{"num_hidden_layers": 9, "hidden_size": 160, "n_experts": 256, "experts_per_token": 6, "d_expert": 32, "d_shared_expert": 64, "hidden_act": "squared_relu", "moe_layers": [1, 2, 3, 4, 5, 6, 7, 8], "router_score": "softmax", "normalize_top_k": true, "routed_scale": 1.0, "balance_loss": 0.000325, "balance_bias": true, "shared_expert_gate": true, "init_std_router": 0.00647, "lr_router": 0.000357, "vocab_size": 8192, "norm": "rmsnorm", "norm_eps": 1e-05, "tie_word_embeddings": "early", "optimizer": "adamw", "learning_rate": 0.00165, "beta1": 0.95, "beta2": 0.99, "batch_tokens": [32768, 65536, 98304], "max_seq_len": 512, "train_tokens": 561200000, "max_steps": 8984, "dataset": "wikipedia_en"}
Below are experts of layer 4 (counted from 0) of a mixture-of-experts language model. Rows are named router (the router's row for the expert) and show model dimensions 0-159. Each number is 128 + 32 x the weight over its row's rms, rounded and kept within 0 to 255. Numbers have three digits each.
Before each expert's rows: "comes before" lists some tokens at least twice as common just after its tokens as in all text; "gets" lists some tokens that make up at least twice as much of what it gets as of all text. This comes from a sample of Wikipedia text that the model never trained on. Tokens count by the router's weight.

# expert 155
comes before: " of", " to", " and", " in", " by", " with"
gets: "ing", "ed", "ic", "ating", "ation", "ated"
router:107112071108074088160079185099075139057161121160141124121135122083095135077119058148188113079109137126188140105107190168126123129118077124106050125172090100108112148104099082152125082141165169128090099128103097111126147140130146130193173098172111114137116127147109099156123129091107056139156137126095104129152128136123100186099091113138146137082187047174081158161164119151125100119135099141167137105152105119085094074133116121111104169171103101160157138082102124199126160158143157

# expert 67
comes before: " he", " the", " was", " it", " is", " they"
gets: " that", " which", ",", " who", " where", " when"
router:155119149106160102172150098106096131142125151071133131147153156139118100150117185086165182126081099172164097167143111126133101149098101140141156114102171130065066171074093146132145150173152109098124112167123128177139142161154152149099085121118075111162162200130157180189091167133128116126069075086110154105167145131094173129161104122143103104147112193132200178089131086090156185121118147179151137175125098179090135159119100115147102165172151083169119175116105115151131113146037110

# expert 183
comes before: " the", " a", " to", " in", " his", " on"
gets: " had", " was", "ed", " became", " played", " began"
router:137089144055136074122139117166173164129165121115156185093105149163150133080161171077123146093125114136146105153107110129156067078060130099100130069179176143136109132156088148158111150094108109146074155164108121092169134176088171155180125168140091135154178159054124171198142138141142176108179152163110021151124103136130122133117132101161086149110129063147145157142155084092105131091127077124118169097111147092130149128142114108068120126130067134107138124150185122154094119093107145

# expert 70
comes before: " the", " ", ",", " he", " a", " this"
gets: " the", " In", "In", ",", " to", " On"
router:153088163075132104123110101131115113178121159089199164114121122172095082131174115116116100155167115152134105190119139137101118140142119119134114094126196150137105185066094168156166129131148129121109117064083073132105038104126176095123163163087102151155162167170100172183094184153178153097108084082090133088109116118125149150115125094104151125168078152165165178127145133107127194098123156168155123145105107101099089173173158190131088135134115086179113125078100102180114166120107115

# expert 145
comes before: "|", " the", " he", " a", " his", " she"
gets: " after", "\n", " After", ".", " before", "After"
router:182078133069116148085153097111189129126090161084161123136105092155141099068149068091149119130139146141132155076094070120067069091079121089141125080161166138162116157146114167152137175104117099113099088098102121151078155130087132082118111143141110108095131167171117168167149116087094178132112116140144097082131152097102131127140146065152111156153162151119171140113159094054115199088143136104147098118134098125136088154126144224114112121160071168215103135169140093118135143148087132

# expert 245
comes before: "\n", "==", "===", "The", "In", "|"
gets: "\n", ".", "|", "at", ").", " Pos"
router:122158143160165115091113143096102119154123109145103108109125113129132156111098149146096140160083067165119101159117131102099113108156141150195158088131101124092079105053095144144154162070115155101104099140164097111074125151185093120154152135096108117119128133060152177169078155163076180155090118119126170166110165143118124167133161128130098153164082187157160134124157113149118124031136175092177064080162181086113138164172147095091141176181080111163102110155153082179154161132172136

# expert 247
comes before: ",", " (", " and", "\"", " of", " in"
gets: "s", "ing", "ers", "ics", "ation", "es"
router:071121157149155071116139138078109130078147146163159171169095120139102151128173096086092093080133166092161131089161180089163101160135116132178124101157156106115105104153188113191149127153104117110119143073140130125101151088117127144068159110166112106147142080167136151129090191108105139107157150107138143145129137106146149168122141076147152127140069095151143113120110219154156130183102158189180111084132118176105111132110238131146087129102178142106122112119131100174106155096175043

# expert 255
comes before: "9", "0", "1", "2", "8", "7"
gets: "1", " ", "2", "9", "0", "8"
router:135129151087107169168104143106147171136136086109160095115113106160185132135098117166156092087188122119188095115159119130173131147157134138133113106146129184177135118101143160065182144115097134129172093121087189086070132081147160125123112162097169072151167103211089135176142116089204162131109145178133126096137148101148160093166141165158145152155171123101173122096153162103152121162114124127101131124145085104163175167150103149124128031088170161095158158129101145136179142145184064

# expert 150
comes before: " ", ":", " MF", " M", " DF", " D"
gets: ":", "|", " |", "-", ";", "==="
router:143144160127123168124129146132080100182100178137110120095111158118109130099149134111111148140141139186111109158125107126117153100160164139122158179102206156074068181157175185146063187105094154121101124098072161087171090136131126067212135183106081096113166113133190161118123142125169125165148132133086067135096169140146167167170158035153076073194091112152111159099166138163151110150148145085148137149115133143121083139139148123141162101165122130115074100144102104131138139098120143

# expert 250
comes before: "0", "9", "1", "2", "3", "5"
gets: "1", "2", " ", "3", "4", "5"
router:101144143133193164174159152062154160116152064139154129171124117093137110147148112159127139131108092130187169109140148114083166178144134099117150102101119150121134141154091096118172136119115120153187161105121117128082121130071070114082104092098142149201073081100076089136161174113194136123157120182143106128128165123079087164120141178133124165146122081102125067201116165100138089145123174160139139113137146100167110133139148060103147082140185111133181125151070067115060117098145089

# expert 4
comes before: " ", "\n", " —", " +", " MPC", " —;"
gets: " |", " —;", " —", " Yes", " –;", " TBA"
router:076128090117143151168137103106170184093145165129098124143110165100082103140074082125145174131081126137129152134142078091133106091126128162133130154126075106164191092134069103138143096128070097106091187109112086172120159189105145116187147077079188067140097144150104086160111094159133109078093164152103174094082132090166124102137163111102177168165106094129088121169161141103180143170131102095151159134096134069143142164086104100085141122152143130162073135134147131154105074121064165

# expert 219
comes before: "|", "\n", "-", " The", "|---|---|---|---", "|---|---|---|---|---|---|"
gets: "\n", "|", ".", " has", " but", " MPC"
router:126157146148123146084136095073136162096109167063143143142092071159176158135165098122148153077175157164088119078137124132078094089119105109140124087083119087148144076140125169181141102154185074143095140123132092113137102135117127155113169140149075096139177111129173166082134160103111155188161115156167087106090166106126108099110129149153080169165155152134186177126135071119164143112141162127061079108124164186147101084139126174166170097159104100208103132190178109167143120111125119

# expert 117
comes before: " ", "|", " Total", " P", " S", " \""
gets: "|", "-", " |", " -", " –", " /"
router:104163102113115170136097141143125109153177093135162110176101145126114068147076124090126165074092139176058106193108132108105140142141109146127198101155141138075167142137169166162156120096140121132095156063080091085141143119143127149140100133073124111089221092080058097171122152091112121155096102147120107140155146112135172128159174133164104095103099176087120138150142065139096144178054136121123105082091122106181135111135049152180086167135129113128094137160105149117154069148138115

# expert 202
comes before: "\n", " The", "==", " In", " He", " It"
gets: ".", "\n", ").", "\".", ".\"", ".)"
router:145122147113116080150134092097142171097121128152122169104046114163194097151103139138111180166065175136118144104102101099108080123079119082161168116150118126149166078109083160093140178075140152135070064145173114104140087126134105179103129167164120114072083174099190163187099180118089098179132116098148112137115140197110125174130176130116150115164102150106118161148145102146112126086122131148160085102125178159078115119093113177135125171172101095157141174162078099132167149087147161

# expert 215
comes before: " |", " ", "1", "0", ";", "3"
gets: " ", " |", "0", "1", ";", "2"
router:108137105149103183089156130142136159163157068067134148133121108105168123091113078116159118189171155135114122175107102180179123060085131132124150181105088132144163162185178079164129075186103104080097151083159096160180159157078182074106153122121131116117125078185174122175053142105122125131119153158095130149159110102139128100171104110149113193163105122141115109086118097124150116139138125151111171169142115119166107099110080141127165186170077125151138151155124179109157078140072148

# expert 53
comes before: "0", "1", "2", "9", "8", "7"
gets: "0", "1", "2", "9", "5", "6"
router:167082153102121159123149129094135150110161084122112141134128083160104082157114119162103196099112107184118097150121171127138161178140106115170115094087161175182181133124160121108149093093102112179079097159157183169071149128112163131096160105055146118104160183156105157178124090116122141098177151144119166082139156101124146185080120159168103164109093175090162157131098128118112060124112128138188159105175154102155161118218092102157119151093166153073183147092106153117149158132102152

# expert 151
comes before: "9", "2", "1", "0", " ", "8"
gets: ",", "9", "1", " ", "0", "2"
router:116122119115125174145100099201142132138079092141093145115118073171147100127089080167106150094117112197152066113133092178182124123137116147135124118141180136128131143080129124118137171157127082125144062173147145108110135102088145146121063176092060104094196173189074172164132144105111174121098085131114162106169121072158180110128119098137119133120141147139108186088112157041103172080114174117145077142147117166098111145165138166120085082140108096092142105105124178150169144111088160

# expert 100
comes before: " the", " to", " in", " a", " and", " that"
gets: "ing", "ating", "ate", "ed", " making", "ending"
router:105123092078126050149140145146148151143167152103163165121126181092116138086150088102140101130139134167134124109136122117200075094100094104140081086188085104161096137121067110169129083134127186095117128063106111154144174143133157113199152102150083162148103153116098112187087139088104106128215119141142117137140157150154168197078140089089156186113127104157145172131156104132148148132100103110118135067160114076101135101122139139070111165165077095149127138122143127194114140162132207

# expert 30
comes before: " |", " ", "–", "0", ";", "3"
gets: " |", " ", "1", "0", "3", "6"
router:085122084110114141115214107130166141095180082064161167092166122110168115154148100120120192149139142142178178155147111137108128126081141172057132102092119100150153076166095133105093109146112081070131173095156092129142095119087119106157142089184163121188082109186134084185124120187135099131104172163126099115116196111084129128142153171128143155158145135076146082136100100076127108154088152106099149124178130108166103073088100157097175119112116109105175146155120106095105143108091082

# expert 17
comes before: " to", " the", " by", " in", " a", " that"
gets: "ed", "ated", " made", " won", " played", " used"
router:194076163091087096129125116158164136082152160168137149142172130119130154112192116091150123127155158169169160140097146145155084109086161149075120141172211125166096120136082168163118150104124164152103095162116115107189146077100149114120150175185082091158156138080132133183141139165211157081184151181130101170137085106137139120133082142189135172134104077151111139141136116091131124084070072172096148131137148091093128128142139094077120115165062146094096136146156174133111122124160125

# expert 95
comes before: "2", "1", " ", "3", "5", "4"
gets: " ", " |", "°", "9", " –", "W"
router:092168128163122171134157130146149145183090111111092094088108132149131057113150094169161050106209206129117108109113117166159083061110117105134125101151163127142101144149161102181079147164170120139158068110109165110175102111101147122143107179143116137098158101181128131100082164110144147146095130131097146080151122105184142071138103101100164155153133133106134100067141112093150181110158099165176111169135120105092090179107122205173135145151108180136083127140153156167180075140159140

# expert 36
comes before: ".", ",", " of", "0", " in", " and"
gets: "0", "%", " million", " years", " year", "5"
router:103161129126141128113145137107153173081071126147060140121127132106114117090118122193083139162112162171108157111069123171076124095089141082156094135166110181141157146136149119108098165115159137177094061104142156139155095174119106157178169163107124127083090155138154173151076132185104093131186147115109086113148110078166099196100093103147129146110113111121133154157103091104106103113148152131132165121252148154114138083118161141159091190201145180144165128066131161120137154148133151

# expert 209
comes before: " ", "\n", " \"", " —", " A", " N"
gets: " |", ":", " –", ";", ")", " /"
router:065078138090155138115114133071092162086081164153088130131099173161086070123126122112149124115170154069140130137128099135099174165151140117124147192132149080092096186141138143092138198115106159139108117153093094137129157133112133096154122162074155070139100113089143135100192112141146150141159146151086136165062101124128138114126144047135126112137145085145078137126148179096182201176189106114175157109097174146156137148121121079136156089152087119099066064179145107127119075126104170

# expert 148
comes before: ",", ".", "9", "6", "8", "7"
gets: "9", "1", "0", "8", "6", "2"
router:089108146122128177126131130135155145136087111100094109111157160144102085092087135106073126126099127110165151076110130118108114127087159104140108196192182103134093171147203109083121194084106128166094094120178104147173141131103155110109119130158130148092090147149137164184095115140115136113124120140066097106130173137192106094087116122160091062140134167138113131117138158104081134061149137159132117101242163176096087141092138165157076155178161133134177117069102100142077132146077108

# expert 178
comes before: "0", "9", "1", "2", "8", "5"
gets: "1", "2", " ", "9", "3", "0"
router:150103122090136129151134119161153161135115077116108195158135044097182091092095094133118189142087090162141157128083115102168121137123102072142174155120129171092117131117122093069175152098091176175112080113158149113094159138098083124143095084137120153101075172043105120205162127125083158104112105176090161131168092145084183160116138114145124110103095141116120085123123145102138094125133136102140111116203095177181114107167123127120113172088123131101198103110080140132182149142095171

# expert 42
comes before: "\n", " The", " In", " He", " It", " This"
gets: ".", ").", "\".", " until", ".\"", " after"
router:172111125130142144155164104076156155073108156165136115147114149155137077106079168085111192140085198125182129081067107111097093081095116117150154161164174133169159122161133175116164184083143153145112095099128116125090145143188123134087147145178099124101101172150140148128117143069095171148136093114146059120163144153090101184186150103110101105118150166092109153067157082076149169079091126149134081112095183160091135100086130146135149175142122100145114175162097103174135158106133171